Below are experts of layer 4 (counted from 0) of a mixture-of-experts language model. Rows are named router (the router's row for the expert), down (a neuron's output weights, with its number) and show model dimensions 0-191. Each number is 128 + 32 x the weight over its row's rms, rounded and kept within 0 to 255. Numbers have three digits each.
Before each expert's rows: a language model's description of what the expert responds to. This comes from a sample of Wikipedia text that the model never trained on.

# expert 8
Function words and punctuation inside proper names and titles: "v." in case names, "of" in House of Representatives, HMS, Mount, Battle, Lord.
router:119118101149205109128099061149147132108113175199122134120098131106101170083108113165133156159101157137115147162127141172143138124100124080177131161068140127139148169172183067141082136135096109131102163108104110233173122113187149088142131162069105133095108139107092177115062176110067095139176086114099130129161112118125145156194082082139119090118114118133134165131129095117162119072135072147105126088097113075117151096140119137139124100083155176142132183090123111167157118190141142173188097153117088111146149119088165081102112145101202151126085095103122162154119151150194103130
down0:113144204098141121139136126168098129113140114090120084155143171185138153135152157091148139091078067139147148152141088135153231133134103150079106125124110111113173166111086121098145113104167115083140100110111168146147139157182088142148139138084193173183136121125152107082130114176126123161128157133127138109139103150053125149140132115068110152146141110126197177155110123132086135111093054145167116154108192139084018088097172132123179137151092095191146180141091118095165144089145081135174122185094128106142157160090150126153096089057138132096135093093141155149154134168123150099
down1:138141168171109119123133124139146202145170077108127139163116066195107094081169103144154124096098107092150135119075137117053094173143088117137089148126128110149143110186094085175146109060077111117087106123228147147135125088076136103121115108096066097099067107172140068065175118076152112149167136133144148102123148113089132173136115144115129145109118104136171122139091172115143100138114121169176181094164073113153177108177112160154082177170120167180133118162102118169133182154116143065080138121149145098154164158145088142197164119092110133149119132120129147153130157103128156085
down2:186094130097066195106193140113156161104128107142077095146102117114129054189156151164085166063118140113130141186098141127077131090153155137081143137123070120097151154135114118143133182111135125136130157135120117107092162122127098088118086084098126130131155131128163146146135109081110170104188110120159122145189148108122179143200103146151153143199106134115174101167101069173118052142156154181088202151183130080077110135129182117138127138147105080098126075148116094112083183131115104099109159112138169130120196124164092128081135075146140156115151109079155094137118135108132189140
down3:198017112056140173155137161077084148125060194074132098143118114132151097086090086054133108088129078102128117134145123153099162070136130154173071074126144060130138090141149187176139118100125188127172141131105123106118173122149128133128127166136101077107159051118110117092091095173113157134170156099133148105075157064103120092123166163121177162153113128138158161117127136188128112116130112156115109152084109099100146133087142132200111104106100107099154077103148155129141137151122113109119104140196100109151193121133105143122123129172127087135124118167189095132112144134150164100
down4:126112141053147120145118126099067144125117217076140071172133102107126128087094066136091150121107115109099097181133112089093182072175086138168121112132135149073098104095131105136088113107053172152125147112082116170121166151143112128127168132110091114160120124145127102091179149135093102126159079075150135146111151070130160175182116077134084148156158132099141182124190155090174164057149160148112095092080150140185159146135116090157086172135066114144226154145115125073106141136127137100143117121147165108107132151069117125127164109142079122061173145094133112121122119105096113120

# expert 22
Middle syllable pieces inside foreign proper names and non-English words, such as Naus-hahro, Kyush-u, Jür-gen, irrégular-it-é.
router:126142058148133095119082065084206111083151105165153209045070134105089101119137108196116113155103203136130088168172109140098078138145153061179139131093176149099158161168138109170127136130088126116071156124099126133149091130173116083131133154092129163104134166092098133117102136120119101115158093124120111103139135151124209159125100106124102162122098115166144188170128104095121121138199094103085118108156125085086138101098131182106143070143167123171119135123159128115134060162115143150207147137079139118146116159103135141130138090080141117085116143095160148119069170128118076160
down0:136079131143152145167185111084105143152133155130116148085081149102105130186094114158109121121166166130166142153112119151154114156158104101090049084160156106147167072062102115133204154091097181114152135163131161156124158173091151163133138087092151187147127153172097153046099141117098120137101096062107181104142100136212130097110141140146176129132109146171131170097120149150134116101111115197141160117138113124142110169118148082145107090117066112095093135149069087127171136171127108143081135074119180105117136149174187148106109100135083162147095089154128169167207120163140184116
down1:125119131122128091137127161097141127154135133095105106075124162176100178157139161086121127131088064114139140121193126182167130126154112088199146106146158063045117133138164080103105087156097122117101121119142138152169094100092127135161131162113148109123090157079149154164115186158148180147148134157069114084132118135075177168076074126184170102107129149100140220178092102152107163141100148167124124143096155135099080122158070073103163121121162130158169066101190132121128173120133167111101147106089121120080167118128137101089170133111120160110122082170045066149087096144106130125
down2:131161136092149118160142150121093127140105142054148130114128107121141120127130147087065130127169098165107110103095191101124139091177138111151099101205099159103118125173137181099079109074186210049160131141109070092116136135141156058154119141122127157123083133148214099097112130147168147121149150143168121185129109084149165174167070087111160132108142105089109088155117200121080146116139094134165167121092126091111138085119111127174111065142192085144157157192127108113151124115137122077131119087139080085170102154125083182114150129117107109093127175192111097110171115108141162148
down3:137115170114072121160155144108100119149128117098097102133050156133131094170084098145136122088071118126121155126102085099079153133152191130199165119119105133062100144169084152094155101098152109159156157128071120113088168137192119115188133205143127060113137181082155145181091073129104098091137057123073104137166110096037111166113106110199099074111130175096135082140121080120152143106108154114129133156135097093108104142096097128100150223153185164102163112105157112093101135128092120112152172116125115097086144143159164093149133132141142122093105117102138101116138143133087085138
down4:132162088125146163084101108149092127157151094153125172101065152135168111097110109120161185131105137131148134121153150063098117119112136144179115096151098161145175091156113141166085152152130170070111122143095088061113088167130083098151128141127191112144135123100153119119128153109078142174096080116199165106103148108158180112129160141179147191192101150148099137135116082067129147179149175064143141108146092149084128101093118112127175116131118165139160103084142133143044117043192119125114087134131225102123138080157160118113142190104052083134135126126115139099141154149147161105

# expert 34
Short consonant-heavy pieces early in rare words and foreign names, after a capital initial, such as Kr-k, Mar-uashvili, Southw-ark, goal-p-osts.
router:144144072162161098101084047111175131103171120177115200068101129092103154152111106159131111128101177121105098130142151117085071160139113039141117193085149155125162174170129081171131100144073093160086137078150132126165123130179127086095189163119084128093142098141123110094085130093133122104185115164099118169140145141131181178139132102108109127070109098165129165129161142139122109094168128074078133095080177068134120121134148166092123105118163110129107160122170092164151097137128145152191154167056122150129071137116162126159112087086184150125096139078145134126100173095150107130
down0:107102131118136161124169087123107123095149145165117115132137131121129125129130104167097166136157106094093149075142131114094152115148106168146075158114047070111130144086149158129117165125125134129096169108175177122072107108155068020145141110136090124129148123124165062050152147110119116134145167185180201124183174134159127097119070108103154171158125114202143153157155139145070133182166129079171129124091152112167135128125159059050119098089097072182129119159132102109137157174100148069118106139154083149133093124116148157170135107132103134123087164161105190143096093178099128113
down1:162129078105148139116141104105119084157054135018094115145124202120159147083140168140063143181165137121152111103153099094127105053139144104191100091099177141172083115153112191106122151106113167151144150109114100154144118173096104101140136098143129105128065192132085120150136170118141151101042136151105084137173081137156163142103097168080130129086136139150097114131125164114145102060084026130139114150150112210144114102148126076144103127115132142156155151192132152095140095133141119109114140127147133111182149149118102116129113067130144169133110169101176155128137083095084118150
down2:119148100169081134121099147157135103177165182153152152131095150112138115111144103171163112147079106123145101126148107145145066124107144152115122085126101106155139125108114095140096099133098107129137124105117148101125175131145124154149147099142091146153139122108130135136115158180091132130116149130132175100134193102055196124055139156159149146140126051112140134105144148113115188165081211155097130144140128083075139120100074151096135188146094125110100138072201164159145080105203147111117087139163176154115136073086144059077142148129117116091197144132161099116027116066049093162
down3:160127197128111135074124121138139103118137086080110093102155094117138132063101107179152118107177159073136084138141105055171101076153172126138141119163124144164042112151126116144136151071170150140114059151153140108147126181155118173069152138166111098126167146097150121123113147101101120157114129168155186052114062163143071126121184147153107153148146149076126137117153090177122198137152111105108118122080145113140212090147127205086134120130134153200126092113129160104103106112147179109126123115133152163160158077099135146150068058151135082098123148134120178126078086141141115131
down4:134135122111121161173110096115106132126164126076155085121148095126165117139085128116148123122062159097133118109145164105120135092140108056094178119114101133130199122152078163150168105132110129175141072143106100103146178080125086148172102125148120099129146157083134130144171169144146111161155109116087146148108125163133100198058160156136121084165110173142168186149171164179086136079079107132200089121142142125111142163062120214149138186189079178084123112187148116115163168164168081135168096110127081109147187140130174107174155117136152099144100191122123131102078104100128109169

# expert 60
Closing syllables of personal, place and species names in titles or lead sentences, such as -ensis, -ović, -sson, Conr-adi, Goodman-ham.
router:108087105107172050146164113128155058174078130196086141075087143151109138106153097171102144169141239136120082132180152120102097180072161047189135132105135173155145194142137057128149115147140134131118109067145133157155131144168155098119093133093106097126122126141116135121095164157119116121168138138111114184160135146149169144148079112118125102145097122149112150173163112075148073105121105065107139105111155099113121092137143152098113075131122109153039160101141122154114055169149126190120116137069059123115113182129141109142131112118173092128113129136176118148127140146112079143
down0:109134146098101120168081126110135126143136106133142126131149106140109084103187137121113137125146094118127084138192183114106113085117104115123104114153099131121123185123169184086113125095099159067101168139159167162093119211113125158090112135104184148186100129158159162083123074134120094111097070140094118187180118086126117115115164114128114135113173132131178141146188113160165215142111165121136143131157149084173150225159146124102092087120174134045141156159155103119140147062168128109137130126159086138123140197127178122169079138165153204123121088070121089110107120176078156104
down1:118130067148097163114106142196089173110164140140134094140141111191048129138109114083125105162146120224123147134108122156169205186164135149075141070120108112159076108096116136120085117157117132128148102060127156124157143072165102128125129167148060065105146107104166151126134160138117146121154117114141122091140173130138148132099082169118085101144104112125132127120107168085123111165081093207075176121151145140054137138099163126118178115133126122148095112217176173136191163088176096118120142130133093096151143103167124092112107140117144122141079156138137190112178113141166073171
down2:197128140055093150141159111091078086087179051199088173076115097105190155159111091136116128150118156148101124151110076094133123111162121116078137143144143092097117139156115144176081111113110111145075128103113095144137129123127075079120124144136144166109118157121112116154148072137150106103150091121129106166137121117099155197106171123220117141051146139194169186195128101136134171147147102125160109144157189089176140184107127119177067110112188155081116149098168094141152154118088155072137114143102200153118119105090134128129144162138152126096145067117121108114116086137123169140
down3:119132100080113111175143114138078089115118174124151117159136138164119118065143082166148160191171121140117166090114163179108191063147126123127179102144112116161095062144125123121110137120142165131159111095141069143120069133154094145070162131166107080155139123096169158113124139127140149087139152083152160136163130115045090100118056083061140113132120083107128139103092089148130151058102148093099155073104103195122066140173194094165108182113126149153090134197160139154093125125130142147148138176185164117149166129149125144164141121126120116103092136131100053106159088164146149060
down4:148122071105090109135075154093132226154078247127174121149184159181153105119156125137130169086109112105121120148089127063111158125145100077148133097104122085176092087065072144108073126117121142164136126149095159163142138141136121135169161120131083112107142127162199097099107092124143132185125178116115120150153165102147169077145104161052146126208151102073139104137112125120106055129110154103154098114137113146098170170121133127188161143154113115154127141082165081108074090106166130134128106147137113145147168109124125165134110120150081150169121131159100151121050161122145173138

# expert 49
Inner and final digits of vote counts, percentages and statistics in table cells, such as 37.41%, 48.2, plus spelled numbers five, ten.
router:164143088147141030159152106107174079134149132235144170075072081125075152100121131187130104141116166150084160167179101153075081179140130086169139140097129162141121107130152074112107112134150087143101139134163106167168052129159118117111141180107080124068143127158101130126108150081096101112162067112124102173166133126135160163123140083154086093088134134132154167167168158118142081119176110099092162080086129127078136075152104169118160139101137131141060141096117091107157083128117137105142105145064099104151089123121140071129111133132162117105124113084125139139102163081159072145
down0:159065200108056096187163113145092115127104122164146102095126179163081126135136112182139150096072104105138155136084082102107136133140118104067116087088127116129131116102068164168102153147165152077187127108104173109125181078123103175133115107145231134066107081116144101161144115138177161161128095122165109111129149188121195173099092135183134149110128101148117085185124071096071132166116130098118133083140134160121137118162110151144131143144119102122113186138124117087089139123183103062109100134107092092098136099132104084156122124091154078058123134089132097132144138192148099137
down1:110140175123070127112177101116091088156118132118178159122158098113140099143127172108187142119187156166117170153106109141134132120100129148187102211123139098137140255079172113128137180115120165136080121125141148148168110137122145120134083104153106099170129182130084135176100181145149111097162172110146099151095113119126162079105109150145171118181115165091137160108140132158134131120084106095167137177219111145136125067101194123137125099116119142156137121129107104177111153177146120187076165151152158137152077122145095146114176160223143091162151121125094144112118112133061120184
down2:144103188166116167162099181139125197092175130140157126121138137091132070115123134146063163122102122079163147073145072113135087116102118138153149107174077143154141121138218096150075098139109108114170158118141075228112139209123153107069159124129143128136147074070153167111152088131151151160099140184139057139153120082157107086132078142110118141124118134112167178112124133181153086143081133149099151152171104084125094163098165134162203121093120096093134076139115185101117129156182123147140129136112165092175159133118161157097184110147114153129150140097130124157109151158154185117
down3:090091119119169106123134151067166117134176136067132116051107170134184141130126171185143177125083180099098136187164071115170157108182140152100189086177109149114115122155083137150126146111143145168147085154118102106106123130099054144081116171160129211164146127154115140148134110169190164117127090121116086152142111137092193122044101169147152118074144168184080119154107131151144078123107147159101129115140072114108117121058120084121115150110133096087093144111106088110109121135117116102102140136108180137085117101132078082172143133109164155159127172156187142147127137141058166115
down4:161121140177079137115175109170152122176101112119168099096076113067058146171130153154182084097132096074131168095119110087228118097122073085143106136140076094152121178133130171160125094134126146085145118114144148147076154082060108096127123094124169130124124175123127107113109162141135158166103065087082060057103126117159130118111131151119131140079145151103117098168150120109108127148136132102194107094117114131141123124225108160115157155150121103122188185137140086090100146124135096132117162148102118145118181118168131137169165172099159039122129208117153088142122126124121168130

# expert 5
Possessive 's and pronouns like his, their, its, plus nationality or national adjectives such as American, British, National, Moldovan.
router:138090092095169081132148155074135111146134118153086121070110130096096122110125140171123151143120220123094126155154143219084137196102128053172177169084127147140146161143140140134087143100071114083133127100139112215162127133153153090096135124093115156124104131123130099147065120116088147140202091116122135135126071145182136175141138107146131070136134119142155169087157109144145083078099105088097103120093173114117125066159128123130120113098168132146078148090140123148153119161102126180150141216113105086170118157118183118111066113100173186101074138129130189122126127095182127161
down0:124171141080122088173135170112094128108099143049126056105143134125111073133184169139129094145125133101129180121111143110108158138104162151135122120203100138216083138168095180123132156147070174204191142139105110132197146095119097117168141093159139136071122123130126133101102185141106170108135126096127104122160076138160145132114126153180181088180142124097161159133119137128144110096121172182144145148111156166077123096089140121161091130166117120141092108176185125114137111106070082161135143131128152174124112177122156134141139052149148124131081116128072156090158126062121179038
down1:093149127182090124140145136129102129070144115160137154193080187137161130108145093083115136057101083098152149153116101125081089177105131116018146107135167091088118119136144111166088131153146117159085122129100127142123138122117134131190153128124149081081160157147179080125131142135130147151149189095162128111130147087160198138188116175149126164187106133113141148191111101142077181119125154126123164167130104117087175128121141163160134120116063076115119052144102108200118126192200145084113102138181119121123152112128199121076152160158095196165125125124138137088158123121124163118
down2:180123141144065146085197070187185139078140099129130141136130138102124146148112126150151140112163083129150128123132143142151140166163117104119154129086113134084117129134102075100170112138145129133066079182166136164124182104085132160092101119117097084030167144098080077164142095122168103162151095128164099105126046119080084080155164108112109180141143170141071151141114072113153133128111101177125152122125163072113096085065115124125172107115136098109102117117179060144150106189143181151116087137117165141089154111130141157076155137111110171078107085156188155174127153159084114115
down3:116135157126162091082124149110152112188077146052109131123110174165126110132075162087094117139138107129111081127149131130167125127070124111145134068141102099099103139170144070085118161141118191117104154134140131150162102088127104151165117172158119087152131153162077153179160081151122096136115111188145155087140107163115143114035111101131117157110082131102099119101160182052117159157099134181113140159090146073134139133151088129120129058140187187110123161098152123067100121167102196077094125131035102125083052171140131097123169169131123132152148080149127149122101126162089098152
down4:153086119158180156155089137098098132099201186048123079097132093082158116087132100105106133172157127106165089088172106153096178112130122152138154107050122099135155175136189137169152117116152128116144142152136108144115144135155125085143124128096151173088123146176123152135090213062135105103144065161097144088109138098095111145129122145155105196194136152185167152096158105117149120102132073120115105142126164107067193142132142152106154167117143198135090083135084178095164136139153089130162176117112180108127169144118121155107114137131104155055111164163050106132110107106106079131

# expert 42
Pipe characters and colons, dashes or short codes between cells in sports results and data tables, such as |, ESP, TKO, Chevrolet.
router:146136080108165062137129139116191088142098156234126160082106112104104166118092153140119147178108131172113075128155152153098102171119146088121158194108145117116145140153184088143102104138121114124082151069159153172160129137144118095115156163098073118091094120127128151140070161086125109103158117143099145117161125135149157123159151132112118078102115156166147164149170112081175078113163084088127145102100126063103150073122162164153138109130178123137129181070134145129164106196128135211178134185095109096136103134075158084095162109085152127068091159133139129148135183097160051114
down0:120095155112126176133127116190102181120134155116112140152139116089122036133192080149152111092105065164143064121110130027077124167135177125137050113124114108128100136099160138132169158077150086138116120097083105120119172146182157107127164115148062151098120083092081169190167155095125091118118149120126152128154109150124126189185138088019124133093090096075116093152113080182115069146116134109150103108119105115127150146150135125141110111121145119175101134170105094121135173089095150149128166160141127130132164172167117119173051134126151132122104169162139185108099126122128167128
down1:096121129105066152152089163093109152083155166143177122138093155108075177107160129113173126189129115127126097178144136042143161125124117162177086106148107147096090117131141083113116160145095107144127155137108121124089198148123200132107182095142145113141118158116042119096125119120090138101126116135096130210151147113135115077122139103085114057147094164082150169084105093115112086146120168159158156122137129176159054092120132101100134127138145215189159199219129144107097180116118129132160127138165164116117134181074101099165120153083114112138148098105149114137144093075113088136
down2:146135058136082142131111122169111170117196095114158178051194155140135122123128110213130149083040147137160107105090126091079132098108155067095138101101132146132141157090114131106119145160160139131146088086137141108099148139117139123074153102168146149131131130150161104118106093104159160112151170173191130147136138096149135087094115175134119123080132087128132132155160151160093125127115143180136103120113093169137124160067139138094111117137084143119115168148152126116089118044118071062158155146137164122152158116192076091186164123156118174101134140107114065162074118150054173045
down3:126111101102131119161171150122084168086153089152136183137104138140099111142150135108150133087163119066205057125141095145069145113174103144097105120135145164124145191117153132122154077078141116128105145137159169134134167138103148154123111113133118120111114117132119178130115150111123139123100137154111151055153116139092082101110118089115116119166113119113059024180149104163109100168082126097116111116146107124108249172106193194163153157154116126157047167180099108152117090161155115097110113144096139116145129179121088105132140064129172102074142179089182087135085124089144170118
down4:149138122126143153113131133119176128170111098094160146127179148115115108137132134127137219091114097104078089109155071125108054116070095099135116115159078169121107122094135146101104124141164147087123107132123137096080111129044157149103090146139154131159138147134133122126157088154160086146190110148195116123123129055178149127089158131131103143155143082115082045124132194144110126212117141142130136107154138136184086075145114161103162143091114121122148108161168118160104088118131111053106155118148149141120142117132108139130153137207120189201122182121118156066069110135028128079

# expert 58
Inner digits of years after 19 or 20 (1933, 2015, 1889), especially birth–death ranges, and month names such as July, June.
router:128140091144143059125147090126136095117133158220095179126103139117127146150111140179163139114126192132106160111184120150102080137147114104126128105134146159148136183152118044172159110164126087131101174079134118228170071128141125078136151124093129173124141143109094161134107188101154072120174101142108114126135093095125192174149119112124154099078088135137132151150110148136120090087122060079127130085121141076117153057129104155073137096125157124153030163106114105185107140178085155155152119168123126129121126167106126100088147102107141127116101164094107154116110188135134036109
down0:143084115086157143126130088146145156129141197141157114069095170156065115069148101118166107129068124133151102175143092142121142151111140111113151140157109144104115067132108136087090172160127169103097108138121173150117169067108125111182116142143090167110133110074082103138091119106168149131101076159125122159126140163139169171125175141153114099142171154149141125211184102103112102129197144133080130084147088148123127134121104144147076163104146122111150145100117147108114131158167199116092118066096106118148073080162048089167121090136176153142141061192213110141151106047124109160
down1:192111154060097157088180097101121125128145111137170134116120164112125144136153128146092133159088133165178098086111154092084192116103130075180124128138156166140106141128071101109153089137191114088133149130147119183197112146174110113084122123159087099108126113061041120142122112134115121157107143157064109072147135118144082195114072102086145138130131129151136175142124148150156139123114173168113105115120104183121119089111122125093094170153112142124116195114058172171086112164095111176084127161081200080157138097118165168104155085119111158139144128151145203054068136127129142128
down2:106109182123139119188155103092121105137104098165137163171115089104108114137100163135085116156183149107131173110167086153133136130110150141193118128151123036161108169111142187137136122120149142160148124168167098108106107184134068142134165102158210159167147120134134145060178055128142125125105108132124057089111132095123154168105151131100142139142146059090181169112092184191099117190146083133159141146172096160196140129148124129130201112182166136113147084152168124103081146065125121115097059169117159152115125149132057140086127114118148089111145128108199130115133105145107139143
down3:132093152116094157190181093163109117102142182130146144105097154157081130082177180109096094096168117124129094114207147130127174120199144103113143082090148137130179092059146137107111139142124107138133109112108096072109151150113033193132112170131088157139149146151110133102089139189168143130152073150130121104101149116125129142107136129104101141139157116140114153164124108096134098166214159155160063141126067129124167146140050081151205142134110160122188099085194170100083163129132104143136145087126093118135113148116127083128114181102095168111101136175165163164156138110198140149
down4:104116118136134106160124115111117118146134105138157119156117099133144102137122146110150060167104147076100160159145183097126099161116156132218161114090152072130145119046101111140089166134152117185115089182129081132114100144159077073111112104148094204151118162122166138143076214084150073102142110143119109110136153111171135149119126167056085138096167081092126189114084153152173136129195101147161114193126105162171118168129153199126143136144140084113171126144133160195093100175111124151088144094095134138175122099159091150153140146133125149154125096094215071124135156119158166123

# expert 38
Pipe separators and spaces starting or following the first cell of Markdown table rows, especially rank columns in results tables.
router:138078132105184109167117093073136091088088160223117199096085126096098141097103099136167124146110157130138088150157139149131103156138114057184136123095137155153170140123177087112082121165103125155106120102125144204138109107158152130093163150104061131126151089127123150105130198157093076130162108121065130125122125143107138195167115093115098084141122080165139161143152117101139085062140080104087110104120179039086158085152118115119140132152146150139130180140158108154122100169130170138158093158109079126143081090071169090082148113076141132109123106149133154173086188122147117171
down0:076141121150075120080142167083114133162137126143140176091134163178195129155120166125202216082161143073108139171104097137127076134088108144159111119118082135118136116141114137149139116077160174161101137153138125111140139161121203148122152132135139126198136105165116073112078123061082188065108108113138109149187159066137161115142177155086157076135096160145110119165140127169103116095123146119147134116140128133163164097110139098112155104062072077146108148129091132177151066087117156130112175120137121143125127142130127121176127058129108148173111102135181080034071106099132144132
down1:108095148147126108166124113080081162134177059103178079139114178111151124199188078205124158098192203112123140083107126132133138151144150126102186091121134118107159137077098150140145147141155111057153120149145085107165119156137122102155147117069098130078129116115110145105132108071162161128160087149087108119138159168178085128202143155125160130112131079097096127169123103128119190137126147140141191120131128119093112093111140100130183153128108097190182061124162137114112101198102162192113142127169180162090155136180100121151116099124140148112133108129120073131101118060103188157
down2:138119147093157159126145132086128114130090145092105094221157190151123081078092158096136099088147085102127154098165136104105144119182079108161107123111144168088193137065110138103148153170071141108120142157143147210151152170158136107135083119130087140139099077086100143154077145104155096080147100117110093050169131186103116120085103147083151147120147143099143153105109180089179185094133129129068113114037082149119145135209123131131137129114160130182174169172155110131111138096140152105094113138171149122116107111130157184079108205110092116159103095141124142128100141109154085120
down3:135095188058178145155179063087130097118123130136144107151149138126148133130153145138130127136179152130121130139146059133133197109083175147118035126141149126165162161144033123134147164104115110127130108169127064158140113175159135134196129164155086089157090118108115152172131136115140154123124100113152100095187163165148115108111075114151169117148111176123143186135120102076140121134148191114079090140127124122095077179159091167069132103128143125209136102136123162151114119120148114179164083178174109110121156176165126117168114110078109164173105154159095123167220096095145113106
down4:083191095149117197142125174124092138146200127120162121177152157116160155169133156129165108105132116159150090131120117105123136130149099164173099139148121154111080109108121115180184115155134142102116106108178144115137162111178188149110169122134077107165175174173155090103177224104140092145100109147146151138084101126088145170064105163042082094067152144195095102081092104105085135176132169090114104146180117162151107111157154147083207080102077124122117127114100120150129132111159120121127169121147160137102135152091142067156094129104118180171180105174151106124146112119110097167

# expert 26
Possessive pronouns his/her/their and 's in prose, plus country and position codes in sports tables like ENG, GER, DF, MF.
router:139114147157157058171122152108165085116105158196099173056118118135073151110094150120139159147138226127099115136200114187082109159072115081189141166094113168155123146135161077104083112158135154109102137098134157202142104098155105089097146125115052168144072130111094157130070138105126131149182122145122124108193099134120141144155134136136120090103143128168133124167174121136145106123151086064091132104103156117085148098126123139113147093115119159172098154092138131146146153152096097189142151145113112101165086184067143127085132156113168177112116107141148178104120142076174041140
down0:167088146130082112113124178123061110163165174071146092182184115128193122140146139076145142105125099092146127081117166168188126114123161162151181114140161136152103152150092125085059074135147153160113109139103140139080153111104106050114114117128129097048132167162132123120144137130141126107133079065130101111099129143120135128088136095185103137210111104170106105061143150101188095114158177116173147123108112146128137130173139106219112147136198096094132079209078131119178144171083154154117102143123134083099108142165186141143139138160073130143124086168114131113117134151148108109
down1:158101113139098123090155141138111119128117158166118146093171166113139062115167130113091120110117183143114137152157142168102122112141113112161128095125063103133143036086070100113124104116140160121128132135177107156053165085126044148122187144121111155146132109083163121049125063131160111102157172131126119136103155104111105159097182095132154080229115134171157099117125170107141153148084138144166103121070164149114161152106098074172166135129124083128186114114130150134068123120109125133159116136123090077099177119074182156065069071097101085128148108153066092126153154096154145149
down2:075146113135138112144125110102154186085090216170118178141175187158105125101153149078140162157168148129140134134184150105093084044157138154147111146142101171125118109143134124101154177144183166157212143166136148154108076116128099165110172058187114112152131123138121170094140138148188183126146111132123133136130118130143075128129088076085153099106132100144076142113148103170132172146146122115099127125102076123117113095171193078160184119067086127124134155120107154153122125115106152129060109079050084113127106127116067083113099146138130151088208157064110110115151121153130136141
down3:122108103152101132127164162129098198085204115114129081132169166123104138165096127147134111157094082127140126103145119102096145093129147168132156124125100173124144108147115146113159114143164125079164137113085080180140142134094124154151164059175127124141094124131115025147185109175040126192191181119125148131164181153054108102078126063180140081134141117201130190103125158161095093135150163171128083143077129097141080104113180141144135150142110115156166124138122120128157136112125141090115104110157149075114142113087118192153152113125103125076134166069154108118201144132097158161
down4:176134072109085199172136169118135151145167107054143064092126127124114135129157113144118093126103142082166131129142147135186099095122183131140135116120131160108112173125135202155150130146133131082189102192164104108131121112118163136122118109134139149093151104167152179187169153144132058098136109124164121123139129156152080134077180169188159133162200138147153119147166147136076192138147141112122152131158138178121119192233158158169193176097153162137080123127121128113100155121175146093159096121112125144121157120146101168176191115188081117105160140138112120144088080157101125071

# expert 57
Country, state and city names or abbreviations after commas in tables and lists, such as NY, France, Texas, Angeles.
router:168132088107140056118155124116136130115144116216101141088086117128096189128139122139115134162088218126076114170147136158069058151134125066198152203073112160147134143148157090136090095124099121092116150112122132149148099165183104113096126170055062135137086109127144134112076160114119102152152122109096170177139057128130147152178126095135142097081110159130125125141152145124142126135128102107109152066109157083119127076182154159089119079091141145167076157112119160145128110179121127186128136135137069105180148164101154133127143142091212128056145115140125130156146147082162104135
down0:158115205083135135133173148132119096149114134138118124166139174180169159105150128137043170135124105155183182105124108132127147151131139153110154134088115084111087108144163104148131141156172104083081100147159089117089185113192156121158094170116141121148180163152079126112140142160147142144133109157093099101133122061112139112102187134174117165123221081149172123157104151163128140102178087137057166212127153112121130099158116127101166146076174140129073134178137096147177120115108077156167147122079085175087095048162166134154082137094130094154122161171116140095104113153123091135
down1:167132136183106141081130146170165090107153143151078128122127187150114160090130113138085072078143114105147177106093130087128172148139111163114107101139075140133171101083152165143120116131099126129102150165206135142095116142178107145074073152088120170184159131127082124187081134074147138156118093097199093155082146069156126131143158136130091147114141172133113178110155080154153167106106158104137090132097133161096121079094123053193098131148137145143133092147077133109145178129200075213123090111115167096138138178152079142120144115078163112143175141120132157132142159075111148194
down2:122125160108076151091135117148190130137129097176168121134131122127116085126063144149096113115067148121085141143114104120158146170168119087098079145139139117049120092146134171130099144117170137071145105138117119121174178188162095076070079148191095085172150093155122067073119125133099082085120083116091123153141070074117120116170187085112184137099119115142173184106143119124158146109098135139135143120117089114125141111095140091079087109134166128156122162155161103143077131128187143154136148201201190091159119107107071161133167145138077116157099059099092088131125128155096173112
down3:163136136143123153164131128180106130120160124048181111184172151160136148115147149110139096132142091087132160096149153121116112084060039133129108110133124086201141106079133135186097116117099131095174127205082099122167112135078128126118156098155177154149101167086113164174162108168116105079162104134123084112131128170147119158161111095111139089130166110086185178116142201160125110130103104109120143075073121144192099190135105156165122158085200162083101149113148065175159145162121099087081106097124063167138168122169158129084081153076125151126119132106143129104145130130129125114
down4:098088135126088152075184132136117133117146080119136077117190099118108164101139093136166128137121153094114152127111118142114153115099064118113103136141136024098143086170073161151123166126078121146086132126092150079118057105145167194065182112153125103195139100148129127121142128214125210109105140125187166132192100123116087119128145042162136141078116098149121139142176175128104128158110170182089169135099138144185090175080118161116143087122157071098078107129169144114141143108122135125059092103086087125100113099149128129151117139132138140129082095082116115147143140113132165179

# expert 18
Last digit of years and ranges, like 201-6 or 196-2, plus time words such as century, years, months, ago, season.
router:163131105126160087162116084114147100117115131191115187061154117164104140146121117143178127131085208180101138140149105151093107134135120075185145182099152146159132195157123036161128123128138160085077130117140149205144123087131138068142137150124104137070103130142091159130088149141149077114168122174080156131125096135119173168144085104144132128061091164155105123145155148110167147082123104112121162118101121117095139078166128131106119073086151101143039165106132095187162098114142156212125135159094080096131096131158146110103149155158198131133108095122121129112096199122138104181
down0:139147030147071149114122131101117182084123127077147147182123106121111128096090169160157161119155183138124107123149163080159095094105084113114121096163139108133181094166141121152115154146154111110193145071184132135153048160091120165095145126119107136157200100148110082093178166101135103132137154104165168140099131147074126130091167104115175107106057113107136129187090137189040108139135113148138179104115115091176151048145120138119121156131169137119153109132181154096087133161125165122173104087088145141119127098077074105138111071107145141125137143158099112147084163163074106173
down1:156092153052042176154150113101103131148095091123081103154158128131141111114172115141120171102138137214111116169056084144115075115158154067107058104162150106105088128099150120073119098088174137138152082118144164132128120151068099168168059108168115127140127138128122116125124094121106139138109197085169092139100134143106095102105148166153082087178183114137144150109177174116110096161074158087174167181196141141128128149081150123124143115163143119079178141134149116108161135137129110110124173092066144100110142150100077171154100074182105112128186094162111153105137102159110125112
down2:102058123140153145154157107154156112150111154160162119118129131169078120097161152140131107062115196145153153105106116102111144153104138129155116185112129131093150120050085146102175152134203145134115115114114130176114122125152108123152114046161131174108072112141136104100141102160156111133137122105096077134117134090080209112139112084142113102099119114111133122101096142085097087064056109083098150130116107164142161114081090120176130148141153114083094133147120115165092026068099153123148210107121092113148124102179128151120202077122145127135120115148210105155143165148169189187
down3:146112060153048133100119142162109162140140153110106084146130171085134153191129161137167163100099129154126134079126155096155118161123111154125183128089107087080145131165156143112118086157101161072163115117101119151173189110180137124157102109138128136114156113164094114131133104047142162140130088147094143106097152141123132197136130117162045163119114082170116091102150190127119102110143162146117118132176112173158056109137057098090070152142092170082203137174037135142136124124188165120140130094150109137162120119185090130161090130150105069114126089183083095128150088110117134155
down4:087094192113165129152135139157134102160111096082159142162187160181130152173119093133121149097108117170181158135135183072108151112116133118097088167081128103172121130037124090122139164102170172210093083105118186127152145110178149162156122098170121120168100158085122210137080063181092097164118127136069170093107112110059136136105101106146139149121120156142127090093138118197183160139096158132082103146139135143101174124077202162133090147132116125104118098145057155146120102158113129149103084112149137116146104139084140185117143136125121100116129101177130111134120115191156167163